From a checkpoint of a small mixture-of-experts model trained on Wikipedia: vocabulary 16384.
Below are experts of layer 4 (counted from 0) of a mixture-of-experts language model. Rows are named up (a neuron's input weights, with its number), down (a neuron's output weights, with its number) and show model dimensions 256-383. Each number is 500 + 25 x the weight over its row's rms, rounded and kept within 0 to 999. Numbers have three digits each.
Before each expert's rows: a language model's description of what the expert responds to; "raises" lists some tokens whose logits its average output raises strongly, later layers aside. This comes from a sample of Wikipedia text that the model never trained on.

# expert 47
It responds to: Word-initial letter fragments
raises: "us", "at", " |", "u", "is", "en"
up0:503529542478509558474476474496522462481489484525468505525470490502485527480508527508523529490562556498541509485467521527525466510457489474520481502530514526512475511487555469546458501523513486516536522505526484500420507493472510496453502511517506534522511463480505495509446510475497473490465519494516498512475544539488507484487472467519503498464490524547452508481522514465483507515496
down0:494497520511472481487519498508453518501484487477491572500501483532583501514502519512489527487507525503526478511434527541526509490491482463498479471486483492517484499504486500471496492508498487486518522484524504499533494510580540526500473526420532504531491496528496466547519467477466535512484526477494477465520479514518521491497489468535503550480475481475527452488466508469557507468512

# expert 44
It responds to: Pieces after initial letters
raises: " |", " and", "\n", "\"", " was", "-"
up0:519501540514518514497514505476506516474484502530512501496505483447516500493526484498490466501509486467480492514478536498478507501486507472518535518496526506508528553453451473492498486493485446512526464467500461467508474541507488458522432526515517539563531519503496541521520509494453505510521470452534504493531527497458479549497488515524520503485530524477507484517515474504479514498523
down0:529468547479494507531485521521506535515533488506536463525502508516508506530531503510468493481523555528502517530508545513561513535495542485506536469473508491481497457487506505547491513493493500488563475501472434491530479479492472470488507505479431492510505487467503507471488497488498472508529503512516511471467451510509469481522467499459493509550517458549518527531495501536496486524478

# expert 2
It responds to: N-initial name pieces
raises: " |", " and", "\n", "\"", "-", "),"
up3:536495511464490527507476535533502502499469509518503523464509485477519444531504499491510499518509542503491554520451517526499496507496464522491520503517488453518487496522519500533499480487524521496504514488479467532536517483449501502534472530463507485522504497477542504490499485481503503498483497479499447514502537484457497483488497492497498493521483507506493532536489508515489529488511
down3:505524513492544534509507536503475503493480495523495474502473479484513472508493465494469506516485483481471524506492505499496463488502516522501490501526476487449467522518507500530493465489500529539501479502496507490513486497513517543473531492483512475522503491476508483472487522508484482474465545533474469480448485503473532508539476486520534455541484467482490491525515492520525496491513

# expert 41
It responds to: Common adjectives and verb starts
raises: " and", ",", "-", ";", " |", " in"
up0:483498459509490462503497463522522443512446503504530501524533459525508503519514489488472497466489509534499499478513443514456485488531532459487481410521528533528497492506527497496498528509459514486532497482501471497471486491526460533496519521486530491497480497523483506517463512505532484520503455503528500482477502514485470531472460495515509466493514503523483553497529530522521532520505
down0:490498487480473514470503494459535522495519488507499519458551502531468473558458527528522519489539461491491489507465531515519521454460497479469506528524505499492498510509504522505542485520525500515456474484443469514460478538517471494539493538497449460514492535531494482547507512466473559506501503439480469501520479492485458508505513507511488506528461502478504469519487465519448529451521

# expert 33
It responds to: Transliterated name pieces
raises: " |", " and", ")", "-", " of", "\n"
up0:513530490479507489457478539478543491516488487480502518458509483484512512487521560501488544465499523467521498457458494480481479498546477484564495511499543497515539535508505510536515503490516466500497457504503511458494469492462524537496530512451467551512481466455523470490494515536488502504491518481470463507541526479469496513505498530479523511487496488520527506546505490546507487468512
down0:512463517514485505473512472521502462475502526455532523485524494500510495471540532528525526467502459503488476471494516455519509505518505504490497525544475506495487490521551481512508519528512536496483507480534520561523516512522472561560514486453514488477507486535483453488503560538534555481499515511492472526476495516505535456552478503486486449493520484507477484511503524487509509520507

# expert 23
It responds to: Past-tense action verbs
raises: " the", " a", " an", " her", " in", " his"
up0:484481504478490530489522542496481519476490518493471547466497501474490516498495456501518506518489558509512555505524413517514502577523519502512511516503493465548529534459485479534495498491482489526445514492497539506491462495487486500535511506534512481542495539467530484490501492478518463518510500484519510550476522466427455534468456494532499503510496529529462479498482514499502484519487
down0:503470498481509502458489469483541488486477494507531485525524473486502497473526495504500476517488433486478479496499493512479502482534503498496486502511543504519557490497519531488465508486517476492472475460500501485512475496504475502491452543499524481484514552546517519449481534455482537519476501493539510485538526522485515480531512527536470491525507533458498473485549537484524519464475

# expert 21
It responds to: Word-initial letter pieces
raises: " |", "ol", "att", "ac", "un", "inn"
up3:493514500522480490515523507537498482455474498473520469501472478496512466442512486560487471492549470522503520500500489527543497514489552493518475485508503510507455443534500501487533484477474454550507486498515527479465527526470501498480488511517490493486499511493522503530531520495487460490495545524511511521518494508460509533500482478505487509484482525549473513527496504490502541502496
down3:480488497510490530531513523496490465486467504539527493527502499489535498469490503529467505514551463513466525515527532483457528515452523496506490471499439499518484507449489489512484585480509520513470450513558447487514510543445482502533501538473479508465505552511492497487528491511506450490462519457480496513502521463522486489527510538517461511524514467482503511512510512491509515514504

# expert 0
It responds to: Abstract nouns after determiners
raises: " of", " and", " in", ";", " for", " as"
up0:490527539497553504522470491486509480494526540506497522517483476512494490488553489504487480526482484463511481471563492502524472517485485506503473503498513492510444512511486494486506490494500497502541498478397496479504494456486508498481521536509542512527514545506506522490495523539537475485490501514522513498452527473480524452515505499501524527492443544512554502514493524489538516532509
down0:432495542499515516466490491523515540474513464496456509501506489505493507532556484507508518522475472494484483488500494516452476494461495502492484499508518544497511477517536483506502539510538502475515521510484508505499521485474493473502469531508524471433527447482436495468511524558503475524512515536454533519516486492520528470426467515490521544525537513532520499498496506503499530495531

# expert 32
It responds to: Organization name words
raises: " |", " and", "\n", " –", " or", ")"
up3:523532488439512510470499467489519496506560490495528477454478491545528508508479513527486510540494504455497502520550499501460506484511474508494521504482500487541488490515452496457526523478529505475465487486469471488573476475500455461523498499503520510475538488535428491529482510521543509498476470498497492510544488513492521551494475467544489523498521486484504504524484515506522518504468
down3:510508517514535458422438508479486527520471481539473459496524518528455486484484457473532524493503514470464498508460512528468525515502472464524495510518504541496520497479515504484448469488486516506469502499474504507513479486533474479518483552500486476521503545488495516532509499502492493481524428504489508514499493530523508506482493535485501489459470502489512487516495485452496525462476

# expert 12
It responds to: Clause-ending commas
raises: " though", " the", " as", " which", " however,", "\n"
up0:500485538473509492501525492514499523491476499519507495549521494477512434487490530532518506523547529484454487496487494548518474495475499449527490502459476517460497496471500474456514452493467479532550483524496508506490470509530511449517459535499539515513499523495500502506492457489485492497452507540526503491489537511539509493519513510497542480493542505537504539491502496515475527509499
down0:505482522564480496461502532467521469510494472490492502498478511495517484523510525485509477487512473518488511481486504512498508478480482517498511528498515505485495474517429534490526488443516518488502479495480471516478516497538490518526500464514499496512481517499508520434504532483510533517523478475485508458490502535480495516497475443441503471513470522491509490462539495481509494458487

# expert 37
It responds to: Romance-language word pieces
raises: "in", "-", ".", " is", " and", " |"
up0:537476499523535509502533518522541460484516518504509466525518530480458527546496484545495465519518487501545467516475506478478492513405507538470496480492530484479434515504579507506465513499489503503495475526475475500502500507457532493495532490517511526501506493501474521489487490498500523480490513456520484485479485500505520509482466485489467508496515497475474479499527451495540498497499
down0:493463478479468489478514528521492525458535474497479534511516503496514519529503538493497501537504484502521489484468503478483533528558499508458499466493496489526469473488484488508491490436467527526471486518495503536541506522516481532488511503512517459512492532476453538497490501492464463528520496472477497518526542521457520515516535490443500457498471495467518495477486484492507504463510

# expert 34
It responds to: Foreign name pieces
raises: "\"", " |", "\",", "),", ")", " and"
up0:492509505490500535468523472484504519505507506501541465505544494516492502510519477488493477520500487497508459525503517522489441544511523501477477491496534445502457464471550529534487499552475525479494520484511531503504498461491516515489528451501462506514498506519487475490446511514530521523499506461476493465463528503504505479478504494516529544444499491482506466562449475505497501517489
down0:510491483488515495491486522441516549478463527485452478531507489492503495511502460526454474548512533501511502494510477476516511511474496508539536483546495473543520455504486443526468439504479498485451455459476505477475455432515467520497534483503504563494504510504494542506531482466519532467519474513493498467482496539457518484516536488510490467516467557496503505490457518489526487493517

# expert 8
It responds to: Foreign name word pieces
raises: " |", ")", "\"", " and", "\n", "),"
up0:481490499518469486504498509458502512509489482467522495507446499510548482498496512565486527518531487505475524533478500494538473520507530447509517525437505457474515473505497521494481495501484545514513464504529526472503407520502521522486507502492504518495504464509498472506545463460466480520540502515490496517533478473477527503502496459494561522434494456505501510497540505505466494539538
down0:491528555519461512491496543476518528465494525506442531502535479503486495511499511528473519486493466506541475525521489498531532504516472499492532504468517503484537504469466461489495473482496521519510501515455534512529491509488463486513496506491533472520482487453490563514479489511541473526512555518466496505519496508523483544568499480490489492497492516515479466498523551515551500516494

# expert 3
It responds to: Surname word pieces
raises: " |", " and", "-", " of", "\"", "==="
up0:503497477473530516495534528552499481488489467528506460423492492514495511484475462497548528495495515480531503492459492467492495518509503471458465537510532484537488469491548451474520527490483472486500481472492540511499492479498519536514532480463507484546511493541490500518499509476489494477530493497511441506481505455525533507465456522473525534459521527521455521519491530468484504556492
down0:516543487455492512452513524503496547491488539497535489478508485515482515477521509467492439495486472504498547500511474512487520519519534492454497511502474558503511463541503460490436538511526538505495510529521509509509456473475496505519504466485551488527490513499447486488515501509490464512530489488419509499478415543548486495474512506462518499495527516508506478520484481483506476506504